From a checkpoint of a small mixture-of-experts model trained on Wikipedia: 2 picks a token, 3767 steps.
Below are experts of layer 2 (counted from 0) of a mixture-of-experts language model. Rows are named up (a neuron's input weights, with its number) and show model dimensions 80-159. Each number is 500 + 40 x the weight over its row's rms, rounded and kept within 0 to 999. Numbers have three digits each.
Before each expert's rows: a language model's description of what the expert responds to. This comes from a sample of Wikipedia text that the model never trained on.

# expert 13
What it handles: Clause-ending punctuation. Periods, commas, semicolons and the following and after a clause or list item, such as season, and and alcohol. and Roy,.
up0:520479428521509485410446548559498491495556541517469546553473586483487543471477498544442418513494514502468472479481531489488602531512522454479458498507509502472447582491551494527592504486514430490497479501521537477501432423484474539464542510
up1:511509501558483472486546486527478487487526531501477570496430555466557603538467520490485526535524625491465606494473488510446495483562523440474496492442525399462505493480486451506498476442510481525509482523556455432473524462472470570492535544
up2:515543476529458436475523586480496475485544484566426478529426582471470546513506487549440454459472496532474574531505534434516503496549477469483502473507456432438533514519571508464544487546520454525536528540515533465498527487571503578450504550
up3:482534461493524435449516580445428505501481464512483553481480523485491512515511548566444461529509522530494566476498524520454589486525541458477462432538540479433471549464531512472497508419442457495484445545499539437476459510592490517481521469
up4:541502489565537436486504591511483480516572533483445530496477544427535563509463478555431496456506567521470543440482536462471539521517549451421470492479552432497499523437557485525542460482487466555551503535536530467469488454555461540455541552
up5:519514464527499520495496521517545503455621535505472597521557559454524531517494514517490473512517553546439498518526469457458489550519526488487489518540556498405480499496488454572534464516456496554514527520570511542528482435491447518459536535
up6:523507450546535468412442583491454514551565534487450568472496513462523501533482518521479487503443525505501513537496504495442574508495504449445510487479534469419476504505486462509586470443458454546507531508537498456521402522565444519538489514
up7:480508476512491500434535555535455501516539495539481529570462556447509596554473532544447465483497539491500512458509514504498553499491518475532443514502546490447536501439528503512490465471469430563509472535524561465468424440494513523442471517
up8:542475463511533509453498518549472502509554590518416499509450527461520556523511514567436460461458559535461525478440523506465486498489520436488439457452570455472535461463534469531559514504442505521548481503547457481442509458493468529501560551
up9:481512404509532525460484550534501515506506500514379431507426523477477524520454505548453447431504543505454523460545553439506507527544502470482460393475524455505433477491522526442544522543426477518547484545563508443432448479498465600517599519
up10:530421514537461478468506500562445515457540573489481569516506506484516551499507487560455473438462523541503455495486493494348502503490538474456473463514586488452528475432565448531533442470450489517524542545509479502470515453549492554498539549
up11:574447471525477505461526509397459554540552528525494516497508569464525542444501491502499511486508530539480550469513503446512573507453486425487500434484526503501433468512474482543529465444510444472494543539500433434440441400517472541499526520
up12:580487491529472491509522558540467483520576539473478528465469591444511526561453452536420476491515539469427502464506560479412531539420545436452472527472600478524481515478516529491518469475488482580535483479512460493491434473523447546448492539
up13:534500448547488463460514546519506451496580507522454523505516567446550558514445509538467482479485560492460540454532556476459525548509500457435462496495553450501507502449565484490545463487483473561541517524552514474453471490569457573453523533
up14:549527486550524446470516554506492476503558495533462572482514565436533577540448494539430486457507546505453538450504563465464549530507514449461450488501563446509475518457551505496521485497525453561547528528553530409454494447529448586466522574
up15:501545483586506458476412578489496528521542521480449564492519530432515533568479491553495473473478567511496521451495515487479546531535558489488467457478596485511514540432526479537500475448512473548546492562549518482513492482525437559454513543
up16:496509440456473489455534478581498496569490560546509551472491465523495446518529533509477500397433527555464487512441488522473495454580543480492528526476552502450510518494547540467499541470460436495477462477459543460454497499437507565513565502
up17:539507462555516476465476543494510482515585541508452528478530567448530609529469519555480479484476572522435518417495565488475528549505500481464446486493519454521491560450520493489539452511485451527531514547535527443455470453580431559456535552
up18:467561489538510443509462511491537524454549519567432539445442560471481521569474481502464499528512527459437500496474548469447528480506563481537505493480574403512483504466533523421550510504543500597507499541518496506539575572510518590510499517
up19:570530478564539465459495547489490470490581488498462543508519570426555557517468495562440490479491544538452530437500535474435527527527543435452451495489557448521476520467549502522541461495485462553552521535553506456463499455536413560473554583
up20:516354480489485483510506475513535449489524592497548551533499468520477504494554477532481481543467531516541398469437485421525524587510513470471531532514501457449494559506451478522515522460481480476528558530542542569505474495496505487493602491
up21:591522433513510496471468543505489483520574481481496494427475519464522508509462515540504530460545505519482505464500486474436509534554564439495465496548604473453433560467539508455521505434431474585515446490526472464566514491549472496438494554
up22:538474493559447470461505501472478429488555565465509509446547559486519527504413477497521445505489509466460503469534523485421553546456542476468504507467582484563492590487578540491512467459471495526512551597517478489485477459568401556467523553
up23:529490447532513447475511576460522488455561493469460514480547525470582493458441469531477524498546561566467509464507524537458548575490503468428450504489508532462452564381534446493519396413488496578522522504555512491523514509546487514468490489
up24:555543461553534454463496567479481470489572514548436508493530540429533530506480487546480506502505550536452567465543542481445533516473536448426463492495534455509489518465546502538532436518485460556549531510563503480455469445552468589456569557
up25:531509520533486432507531501480474489522538487522468523518465587438563572523444506609479509525464497503487494408495499512476569525476551491447496523530517479527507589447516492531543481517435459582536543578543483418437472466580447561481516488

# expert 22
What it handles: Inflectional word suffixes. Suffix pieces ending a word, such as ing, ed, s, ations, ers, ives, in initiatives, containers, awarded.
up18:518577454552501515497508538485489465469566521485449526458489533391524488491457508547432512529461535473388542477459534498472531498563512439465501514491494414502501512506539481527524480450447486635494515530535522519467489473522449547426547555
up19:510490479529515482489532602535479503430517552480576544472508500496535465467538515538459496405473512484522486547498505496477463521530462463515505562524534538524457507457522519499564484503495515479469517482534583541522454432466458526448478494
up20:523472480607532448474491521477497441555529507521515520527532522425538557503520493533474509512491503500444522466522550485484575509500488462464496514514497444508507579464507447492537486493473448572513500576509536457463490463536455587467506584
up21:524534475567521486444510524504472469530554532505463551524523532435545535534467508552436492500475522498474559490523533475463528550514523429409496514507525404491508548456527456497531473477457464541540519506549513481461501468573457549456512550
up22:462470520494436498491475560510474511508500433511533539447514491487490510473482416532516497551548493571447517492447536477407515437494572486442454505520573459512448561473587550545449470514501504466472532522548473547485532529495470478460548581
up23:506557488553481432476506586543529478460552553488493519498465590467574515527450520564498543410440572563473517483512530470457504534550475468416473531518566467525447531469537484504561427534491499604509491501534525479516470508552473497487532574
up24:511526518589525419491549503483503442519527546529410554553496554433484543518488420581490473495503532501491515495551520501457601518485526415408534487476511467463487560510545459534522485486453467537505514538528465437517500490565456517443536545
up25:492504620453616511452536448598623522482476488565492462523523515493505528495513467582505477439468481610484498512493482497505500522523509494473526489580469489475523492434549469595453478511467480471547566527569490387478526441507430551532528481
up26:504502461575526510476496483528493513499536504475456479487523532453558533485474496570501488534509536527454565517529525452415535522499535457434487475445534434477452492502556489498523461465496461538591490488535485487415499447498488528535526555
up27:524486481557527474513481454474502458537522612523499565424515475519521553525552556540472455419501511502482534506453547560514488494520494500476410533481519539515442525468495472490509489505521511453519506459581467535485455504479437521533450578
up28:508482475508514466477468509496416518495548494469441492549493572487522515516481462531495481513540518509470549492607435489479506492479523482455463509493552488492454542446553533531513502492471468508560557518509497473481467484535427505477518484
up29:558524451570566493441496470520483506509569556488478511499553535432531520510454472548457487462478525518479527491507531490463512554547500449471477446454513497466460557472516436507526450439487457556525538568512506496488505467510439551458511532
up30:561528509561524466470509529511457469502562540506435539511534575443543540522482484576461479505474524524454542453510546452461521520526537425440485528465548437493497550452509480515552454455468431574519525565552504482481486441529438593470532547
up31:524484467520452407431476527486516484509533467501434512485537548463497512494431534529416465505522536467384513515517563546464551527476521477482547475447536435509515546486546437551499482472415479568553473605528455458484491473515459552488491496
up32:546519452523530467461516538532458480512520542525481542529510525439559540548492507540439511520480552526470533458538504453451517521521561456418505473482546453486452525475537449495565489456456463533559511528586551464464484454488476575471532526
up33:591498471518501466529542539509424499484560521546479535496483549453532530511481483551463496504492581545464544443499504465461536541512524451430468499461561417508504498501530455532564455470510439616515508529570499481468495510508444543464528521
up34:553499466577530462479503536519453483507543520507470529521506543448545539522475470571450488476483529555491533455525517494456510517521520464467499466483516431484502527433566437491551461472467464544565520575577499461493478443546460537477541532
up35:473458540536540426490503514503401483486558562532470514487449566495543515572511447579479481470499526443454497408461533507439502517505529470451443552479543512495503558438523539449552530436495480517502558541579564544479502510511495566520517547
up36:508505438525475418466558522456463460548520520513477555505501535492521458507506527507506517493515527552430485496481482512525515545483558473449502515509539504461482501474534450546484456495502457563546531463524516397509457498518466533493530567
up37:545557473533521464491472463501468556493516520507490527482501536464518530521409452511480455476430549538496526482509566455479525575497514467485451450447545436470443482505545510453550426428510478540501522527580498436444434476567410573512494507
up38:554546479554550484463517538513475469504549520492462533494513558419543541540464495558440506472480524531446552478504539481461513526533533450446482487450543452510510537457533456486536468453471470559544507539540506476441524458538465566459524532
up39:547527466529500521448503505512467488520534499492475549482507516458531534516458485533439476493426533512470564472549530477448505570490508460468445495460588433456503504447573464551518450502474466569536520528550430463464530441520436540441546539
up40:515522453516523476485546511452547453567528480514443509492445485471554505541498474522456518415533543528513536446548505460483521512549514470445425555466523471450511503503478499493573489450480457557492528472546499475529536553483499549500516503
up41:559499465548511463469497528542465461527551511488423529485526542447556550507497482586487477496472486496426517409543575537432609496453543478467453505452567471440548533498524492479479423507422407558547453563520525484497484429486468554469567552
up42:546484540532540463493478520514466477518558503468513522540490502479549533552452535570458505450510550512492549516500508498450517530465506486511445502531529496496458500412527505531501429476463483585499593535506545429497461483564440528489521533
up43:535566522507487512504539516489471551536483476569474539515463510431489529479463450496492464511552507584469565409500528530455517500532485488459454479537521430496542468467528520515482485516428456549528540527542537441485505471544490560522518549

# expert 27
What it handles: Prepositions. Prepositions after verbs or nouns, such as of, in, to, by, for, with, at, as in "wrecked at" and "promoted to captain in".
up0:539510480552513465501493606516500438504567485479439523528512553406558535535483478534484493447494546528452505500515510502464517502488509434413476536473540478496480592489532465516590454451493482573528510525547495459448482485597456564486573475
up1:579537473552549454460535528486466460513576530521494539507476568428558556502451510544468495499491555539448537461489545453455546547517533437442481485500552419478498528483521477525529464490447456603541513533577522439450476472543447572474555567
up2:539482521511486427467473511455495479485562541531450487486423548476496561498475515591421476464483518543401529461458532473492539569493517477510432488523510491454435496498552547444588476417524408547501515586569491445484527461510416525533518524
up3:548517458531532434455510574495448511531530508502465527523522555447529542518465502546466491483478543515466539453472516465468538510504534449439454465483529405474505508481538493515554448464473448564567508545525526461470493477577457570476541513
up4:545522455533522447486503560524487508506555511495482531519503561455529528518437494569463465443482534509490565462482536454449565543522517458445462490510524396486522544454513472553538465461480458586543518524526533464456479457537453573461534514
up5:526576479555513508460497530496453499526541539552420547515478526452528547470425516602452481473538543517465533476502487462469516493506553415469499516479552468437513556486556462541571495451458440561498506505547515442469489518547476553505572561
up6:489528481537552471429510556479518511548527533529459565440520548475547560512485539497490508509495517509455558500519482532549506553514498436479502503405533465477512538506517527480570467406462468522499474476539477481435441507493465467555460452
up7:524564478574521503477591498454448461489537510605487536562517556480539591551469548556432515449554525478488543481510514490481530548470497492510464548483561468540533492468531542511538408491491475573477515557572468371491496415558478550462529497
up8:572525496551547445436519563546437473476524503521465512515528589441505587541467495572466433505448488508449563474507497487481558555480520433467493499501512470488540554458526512507559459463459443530560469546534511473446457518499501556426525509
up9:527535493551531423473478530532524493507598501507472516440510566452495544467487479521462469484523558546490563463468533467440521582530562458439436480458519441488459544458535510488508455447479452546543497544560521469463498485524423527497545513
up10:533490501509488458499483540536488462471588503485509479505490515509507508558513516574399493388470600559479482486515501474474515586463487460464441500480545473462495492441528463501505423445479463553495533575523533409530501459542441529485507558
up11:479543493584478480442509538462509453517505467510497494525504561437494535470475482518421454500463494523404474508465550434527551583482480457434519474512505447438475558469488485507591468476534454528478487548493482491445482526576539553443566487
up12:568533446559543455461536540521479482509553514476434537500475590432572537514467497565436518469472566524456526451509523438466560525498518448438461481482533447502498554470544471509534458532466467596568532517512492471456486513517448549459554546
up13:510512492515521439460488520554464455517541539538507581477517575408538538503511529575407497489472548513427521451522496505442537505505515438433486495537566454487472495458542445500555465500488473575528554494557519452448486470516459570465482536
up14:520461466502467473466525565549527444456541459560451510425503541487542538512448526538469455542536552511446484479507528477503553497493511430500431520498561488470452514500506552439497525496498428561557513556572485502512458483464523550503484528
up15:472502464565480492507474539510507468509508532488462527527539521478497525502479470527474462519505584563464508456515547429521549498499526437485436464518555470458475539420566491520500474515480423522535505482538528494510443513542471555400549571
up16:540504475548521447482539552459471469530556523539472576523516550436504556517474492566470514528478511534469580445511531484437551523501534455426452520508524466496503515483543482493518496489482472569578528539549544437444467453560472569443525551
up17:559463462548516478467519518490485477526547548571481599471554553467510547496455531555456463494470550488424547460500517506437556510459539449501449471480542505510506539466539493495514484492447470552521456559530476462512471475548458583432547524
up18:546528485532507450448467525487492469482524532505446493507499562434507554512439525557434467516507537508475521454504559499447543561527554442478428461482535444467532532463536538531535467459477420554561509533532520505511509451521443593463550535
up19:504550493552487393485509551473478422513553567527490531558510609425564518549504488554420477488509549485471515493484525482460498535497501465467501522526531457511492508455586519551531470479441488555552543554523496431479497508535482604489535481
up20:573447435538520418484521528487429455486585565521524544486557569484519572541441495531448490466488559517485473436524530461528545510450560474502455564556583482529498555479568520476501486524470468541496447581473500492416479472525442546431552536
up21:587524460540537464444563530493497498530592550526485581482504543441533547498483522562463471484495543538421543471501523496461554539518521407462488488531536465475471507477531457536552446456450453540541538555587519459431484480544424544447551557
up22:566568427525476500455528507498500487456540511511449490529490585508505521541440511523485455468441494533468516481492581489505466581468540476472502476521545465467471519512534497434514409466513499537520575488536530482456467522529406531452504497
up23:537491444557540448469446605498513500515572493466461521517555555444574540516479487508493545518488560491460514513572528532502565496520496490473498529504531453479448564463545437532503421490407525521476458548569505507461472459583482469511456516
up24:503475487542542486420489519497515461536528482509403471495482543449485502483489516515461446505543518526483515515482524482527557517486489405456481471473540500452451505489494457498586476505486484520506546508570560477469489484506499522445537514
up25:545481488512478427426484554524501464538548491530460528565490544480526521507478510614442491425471542537459564458501516503483560538499534472499459484545508419462526488475531479544525477432473440550573502554577505448495470457574467543449528545

# expert 21
What it handles: Numerals in tables. Digits and number pieces, mostly in table cells, scores, years, coordinates and percentages, such as 2002, 25, 10.
up2:516478504458514531536532552529507491453519501426523420529549486520484455527493501506459480476455517464462520541470462539602474582528484483579550481542485494495486465424501550467567477529493519456482511531489440484543463546521511522528450498
up3:555522447533500448479531556492516476574553513512452543493508574443548572568482492562424497456477542497468532499522548490495554471498524459441427501495570428481517546459539489551549453478440444528516515537533511465466481460515409561481549540
up4:471523505488530521460478535542530500495449482527495507559505562498510520473506551539499451498449504526514527590499568496503548479507542475491451437517485402479553540511542476514495536443528417525485529548500511452486449492445439525533490541
up5:524541474516506492455490568488483457515568532513451529512509583458535534560449520559432516496481566517429537469512564465450518534490542458432463505493588457489528508467519512475565454497462478559528524556546481482430468463527420559475543565
up6:533502507524550448467505546562495538490534450562489531513476551474498542523496505532485542476504522527488487438507517469443508558522503485470470538520583480489529497431491512513554540493435492515513522578577446471492522498535409524525518512
up7:477553465536536468478596508527485485523521524542384474466465504438502544508464466523458439464443491478532568495508469516511519516530514450503426478501533439451526554459482542524501411460442434559520481470491508462515488513561474508469488539
up8:539500604452515478531508502613479568463508599495528482534499571490539533572521500541486511493454570465456521420461480576478454463477547481566523486514566453503487513468525499519519528549505519503490517604489553543474484513538506526565509500
up9:554539463526487452487522562523517492541545507531474522533437570456526573545509511561461483465510573535483541498502543504505518521521531450442453451494532448481505530451517487515498489503482446534564546529531514486461473470543453632490512545
up10:522504498579487474488575526511449464483527518505373534565482497464521518539480458547482504439447511534476520459453528494431495458555566473433421500475524466475500532444496558550503455483474452602499522438524505460474494468551489592448541541
up11:453488418441506488488443517513574474518486520523483465473540509529519567516493482524466514473492560565498516567512493458512534459530488516530489489497497469528533519461518533484476589484549514439424514487538461447486465476506458556441546532
up12:519509494524518462482459551566555462469445487505461527550503588456466543486525427525438484503475507472476523578472557502556522513504512448492500474515481486499612469454496544471517585503469495524491505419521498553486468495465488513473496536
up13:521573473512494489460487547532510464513547500525431531500504581420552537536490487537416478474485565509461536486505532486461532528510553441410447486479578451505502502439556485470535475510432470542500537488557487449446447475552458570458531554
up14:530498451510485496473563546504478438510535516549439539491489546456548548534475486551411467454524576530429524481472555453518552546520534441449468495504565423494531498424527518549517453516462475553492523490547537458457470488506430574456575571
up15:461445475495431435488563527557467482434516547523475507499473501513515526541535537483542480513517506530532477443516474518468531510546560540525402517510564545492514493416499532553427482526474495522558457468523484401588487480493508550491568522
up16:534516496617487478466534536491517485597515476477461530497543499513498516536523496477494526498556502550522470512449587457558492495482463461551504518440500543529524445519497473546459567489516505495531468481570567491498568448505436520481509544
up17:510563483551596458512524513444426462550553499535500508587546555421498578507501492562474492477482511488447567545481531484462536500536531446475495495518545455481545590491521498499555442461470449508554538563484490500406493489604455547469466513
up18:569540477497499406506518522537517438529497522536420491469393565480515486542503486570466484468493531539458503445447513478479510501508601490409447550441535445498497516463577499524500535487462508506445523470548501450530457512536454543420528536
up19:563552492525562529472489540528476491520544547523426504522484533426531527524503498605421492443483529541445512464471512442463489544469580462468449541486551472486489491475585501546523447499415470529471591549554473518468509484545462530495566565
up20:575524546580504476476532490514429444508525525518535524436494480505482453535554519511547505460530462480455508523474495443421491572512541475510504517514481463508470549459514554525521520463496481555595537520434497469505536544449503546535541478
up21:528502485562487506469437519554464479480545531536469541491520523448491543464480495544475522505489574556450491524561539462396516527487516438472462523569519478485437556460536445446506502485463486532485486508543513484501464491486474552504547546
up22:529509455453473544519484548499494460493484554453470456533475534512545546504474499515412476462421503473448540505439520498534482569479553447414406455507515438477562522453472482515550475528488502519462499476488463551486405473521495533441509536
up23:538502437580527461451516563458519457524594507445473474482510523483540485486470504538474508492481571532471494475530489520459622554487520425410502468463490516505500562474571441517567405534495485548545526503543538498490456485587451448479435543
up24:430573469456521489467443477537517470544500514466418467508470522455527532448405538516499526487520534553499545464511502419535568515507498492512473474563473485552479511468540451439482494539415517532457511467536437421500493501568454522447599511
up25:530522468516505499461508538517484466536575550514442501511491553458527561530433482568428489458489535505433553457487554468490537523522522457435460495519559453520509532477543476467562466473451461558517544540575477457434499457539461591471536527
up26:575489500560519396469541539546452504522535531496515541484503562479527575480523501531449544482488533507514472498496512493418549536509546487506435513472580446477510545440518432562483406463449503582512521538532500420491488440544510504523527490
up27:569533530487512377520477485538502534558484514546485494429491495498499507499482510521490453468508489545449550503419562574492524508482533508499459503458465495564421551452563451470474484484471509481487539476555546504500509497421378505506540562

# expert 7
What it handles: Name starts in lists. Early pieces of personal and place names at the start of list items or table cells, such as L-il, T-ipp, V-inc, Sh-ua.
up0:576514485540515446434530531501487453493578501548453553482502541474495554510490501547479446485493536511391523471490544495482556572530559448434450473472528448442551574457515499508523472507478480540546522547530507484482477493557463568463534521
up1:573518472571529467464519534468476480505576518533474535495466539461524541507445492521455468501485568517456552459495530437451536508530537438459480465501559434450489556455529466491549459474504451549527526554559490467450486465527444578469545566
up2:498495494564497494486480482485528524497528505524446509580539542491474578445505486537415458505515531519458503452433518500518519534500525432512532485519502509511503505547510458540583439472459419528573527547557506447518491506570465520542571522
up3:607509473508501523465472504508450554496492458539505574464502556487501513564489561521482489461458504477490504461434570547520610507523584455479441492516527476482505478459527507511505460493462446528528547519550495437505442529565465554512525527
up4:563525493530523455451498545501478480512556496504459531542512583440500552514477519574457487482481528528425548479491566455467547526540532432450452461508553432476478540444531466529530464484463468574525529537549532456449474490533422565449541543
up5:564534458510469489483504425447479482574516493578437551464525490493489527471462503505488464472534477537438456504484566434435539566555517475487497485403526496458481551486534539445504481493522466541541572483487479444436474523498410589489576529
up6:553534504523521430447487511495499497515563533569430514478487549455553531545507525581465490457483552548488558440557491481487505534541580476460485491488536482421535575479510481529552478458492469516524533502539544417443504466536445530466529560
up7:469534462526506474482498490507504503490555517464481521473565528441526513490481521535458506481483538513535492472563543487437500533443479518475483485508506498535462502512479524525552488461477444531571511472559554514470460441582502521467472549
up8:574520490536507442459478516510489504542609524527464508486514533469522558510481528545508447495497532554450574459476545467471538515528505451505456449518567431466517516499543442532547442515460441521539527516558524435476497480518451536496518536
up9:542557462527538421454417533457450485507564501489390512565514550414495549512528533490457472410464523567483545470536522492506541543577491498456537450470548462500502529464480485468549502486483488523535542548519498468459524416536461606396578546
up10:533527426509487441490549540498467470521534507487394563518471544464501491490488519554471492444458564527485527467464490487485499511533497448481467489480533463504492470419566495516539507481489454561509472508524560395492506488541422561499509522
up11:538525465548539452440498525475495463508547501527481549488500579456529557504490532549471480490472562520459548459517525449470546523521517444464471484501561438499507541450542495492530460493492455564522527554546532455420483484543463569458564526
up12:543496450594498501483470479550449488538545578515485566483524584442571538566511540521398476549520491512508527463514613543451547599492500483452480528443551474483536497482507473436539462486475501536514517491585490482477447473519438539525513587
up13:479545492545578456489511575485414489496563487475505484503549559433540475553502482505444492557458532456531601471526466581458534534531522468439546469500518484514537498486534488498508520495455457520486515525500513521502474515589471465491484555
up14:541551496547504501458510552487472455491544515499484579434470545447540543507481487549463454409495528504441541485491538481469543508541508455419502500532540422519508504458518494476471476450506461537522518512588539438514479457515474618470501566
up15:525555469570518479460493544453472498505538521531477505479502560446508527518469521520460465485462535510465545476522532455482551525539546468471437447516561443514496544454540491489523455483469455568533551545546533448450475456540463586452553556
up16:561579477559546408442534499417483460567565487525476519513502577465431577541483572584482455501498556539477574463512522495500553520521542431489458485491555456476529558499634494481527446461500461561537500511516533431429497476495443504452527557
up17:549559471521585430474526566478430475582538517497495574439511507460513597474517481560418524459465546476429630494481511520413538514534501442482455489506517482480512555486507490452501507464482465546494526485485475512485513470543485513448477502
up18:540594545558529499455504495456467458531505493442448559473515529476551523489486538546416472465472483508443540470493526489452497497499524405437498525472467455499543509518548484455562454501501419568513538556541474514449550504514518572441459511
up19:498536474479536510458498506428466419571478470568485525470475528477519579439499520508484494530476454513483500394531580491528549562462493485500455525549498529508482517502561497509422493492437479538544582494554544497520546458484476491494574527
up20:538497499553506398459467529506493446518558538516488517519469578457498549519461521584446478459493526561474524449505547499463556545507582456481490501540541435484504588462523502497529490495501460531560472562502540461467480437518427567468558549
up21:490461433522469479485516439511526548430569474459494523526603487499507503422466503454501519493512500547503520458504496473476493579433477494472475519539486525515510500539469517578562528507488498473525491506533488460508458480617508517489566486
up22:551501496579500452455461538493482467491580506507468518545513555448480533518459469530437476467517519501437538489483574463424520510476514419391449469497549467487486523493528478519551451500481485547545507540531505455463487518530463552480549526
up23:541502436558583471478501620442504459523559449476479533468572503429558541485512501542483503496483583484496501495477513555475537524510548469492525480531493529509468616424534480591491461501466506603510496537550532466577491503548535480514466494
up24:536496497540547492441546492496531517546547515559475560506483565470433515523458548570453487534473559509502525459477539512442603540549527426475494510434511442489510544456512473502521454477450454490515540515594465415458470445610513554488563519
up25:502479462498478496472489523500459469525533494523440499499563529510494559561487488516422494511494496510465517484511560518513535551523501445490462434511551484474544524488491474529529433483489471539500561542541560462442478490559394577479511513

# expert 1
What it handles: Descriptive prose continuations. Word endings, verbs and sentence periods in descriptive species or building text, such as covered with, diameter, feed, porch bay.
up0:579468510550569478457494583476529533512539481440426518557513556456549556538487523561420469518478505465459475424497555545547554569522555446471464460483549442507543508508495467485577474496460460542548469512504503533486502494522480549523478502
up1:555470484542519492504472536506543510536583492499497566499547495502544568477506500499496554547515586612506441502483489538499499533520505473520590465455457504441518533501446433528532488453539530465514584460491511457537490465576536499534528498
up2:477460519469479485514498494469530465477472505559457539519513517490512458503437475532461470480542473553423520473507516454475495478516524524590478543503551451492419498522568455481486444453480509453513569512493482550530478493532482506484592553
up3:570526426530521468450523521439532443574537504491444498447469542470502582528498495558445450455497555506506536468400520506509522503506532435473394444480519452461518508454545523501534459460450432541545439513536500426474533516509456547485554495
up4:468447457498521505477443558521536533489520529474473463509599523482505441487427508515431522510452540480506523536535464493434514433564494492481450492507507418489503538490449508504529451469535508504488453422479522451494548436499440502464501544
up5:526564453493554540463461571490461436452574475538480498510567535511467531571376476473481518574502503540519498495498522470421563547481520497474484510532488548498563534518476542531490465530460502528503545536491421494532581417527447464511519482
up6:491431516528555536479491518505515505477458444511523490486513508496499524484500511531500501510394562465529474495533446520540489519568454495574469457538448504542616540530530449501557524484492526487487603503533512510547457494555445444493420458
up7:452553490504496509486482501573476521423487510545525517536518506488477538522381514526447516513458554456533518537618455581470500462560450482500473504511550548520489513483468518494533511492442505494479569498478543477491511503510481529541406506
up8:483437568509513444492418487492534482482502457514425520527447572476510578529550531506513481500442527531494531447422547544593482520434528486503479446466537545488524493524490506482545521516494467482517458473508459555468517471560521485511558516
up9:510459490502497444492424508512579517414568493526448482493464508460480486493512516497506465396506551486447494448498492511479469533483500508475529486476540530451458496456465462533476462570430501511556460537507564503428475496495491526531566523
up10:503438500547530494514509445530458493489564584519515482441543484449547419529532452578469543482450536495491480513520519478499490446465536512487502554520562471465476524460600535510507482490429522486494559462520478400458507486594524517566503514
up11:484512454497472537492510532406564466454487477517431539468435501498504552492448448505463488496503529508501586495548522429459506471552444459477486531485501516519520425520503499493530559460535466456515555515544547456461468447509474529466556526
up12:520467514506466518506594509452513500449521605521484569478510497498475518586511559505463460567548499486477525452458524467482488480531528510503547490455540564547479527529530472357511581498516499550525543517474518581506457573481546519437444509
up13:474511521490467440482472469558514504442497469522519561506497517486508490536506493487431501512501534490523600512554459513512481501532518452397540524478598467483514512459528470486515528502546485500487484430465493519515429506544511545473520495
up14:571500442567482491462534489450543551460512504510457531492472523447508556494465493552495450509475538504509532490479528484529535490501489382498493375438517449396498510503471509497514591423502411502531538531479466496506523500478447567473510527
up15:433543516486461506480402486512465474498488596498521528550476512480492476500567517509467463489512524526505535492531449429498543527576560503477413496512484508478478528455565531529457468466517459487471475421490423454552467468494489620483544525
up16:464509445478431472481543478535489565472522424551495493446506489496438508560521511510533550528463474491532537511549517526432497535475450504466500559479530479494542509526426432507460472495491501553487517483556532462531480480443481502517543470
up17:504498564516590557494480444470522498516498591557517568489523558519504531504474486481517530494532528425428569540566449473505507503488453458477519509516601470467495519523439507447505497469480466461483556588488414486446448479572481546562452457
up18:478545557506460525496464545512553481470474528522483483498468529490524449503499521531499492564495541462510453502475565486487538501433453489444491549466404506578460478546447541504485544495475485559498496526484555594459446454483478513516540527
up19:475521439502432445504432503499476443440548469506481590528502440492559518552548518503450592529476500435499468422471514475465496520491464474521440504490482531471621442460498557597486463518543489479505529470497468550532496545513447544509528533
up20:534445418495472524498476515462480513610537569552567538430496449507519499575452513558427498554438476550467505521492500506455575498495514470520485451492532450475532525443469524412540603520457468458493448519481551558550487431519494514407602560
up21:531469521517527522494502533493442496518520520566476518428469499509490536542446488464436514580483474483503519466540529522525468504416486472430539537520483501440514501523534437490537526466476517506477465454475509481469489535495383441427459523
up22:473555402523492515462414454469523540438509512480567487509506499546490563493417504457507431523500435502507507511454527476419490526497482463437378497518522436603464519510536420475512401526455500508478465446487524505492498537504457498567512522
up23:523514439536585541476525634516508505482573452413511491549546481513508466499516480479457503471466562513495477485512485525521505574514498466433506456476512549497467576492440508529512452507499545577532590466516584456560543464480495499504528481
up24:514548452464558476471531465559479567425476471503416514508441524482513513514523449532517482474498455519523544419591507508552574462524483518485518528582470511521490483521527481518492489494505493534495598478548512420533489505497502498483535532
up25:465564481403454514465527506593395492525573520545503531516570530513535505504467530557511534485461453537472581511510497520486481516432496486517551470557459490516543427466511466555476581505539499529532504462604575482534428425560481516513499459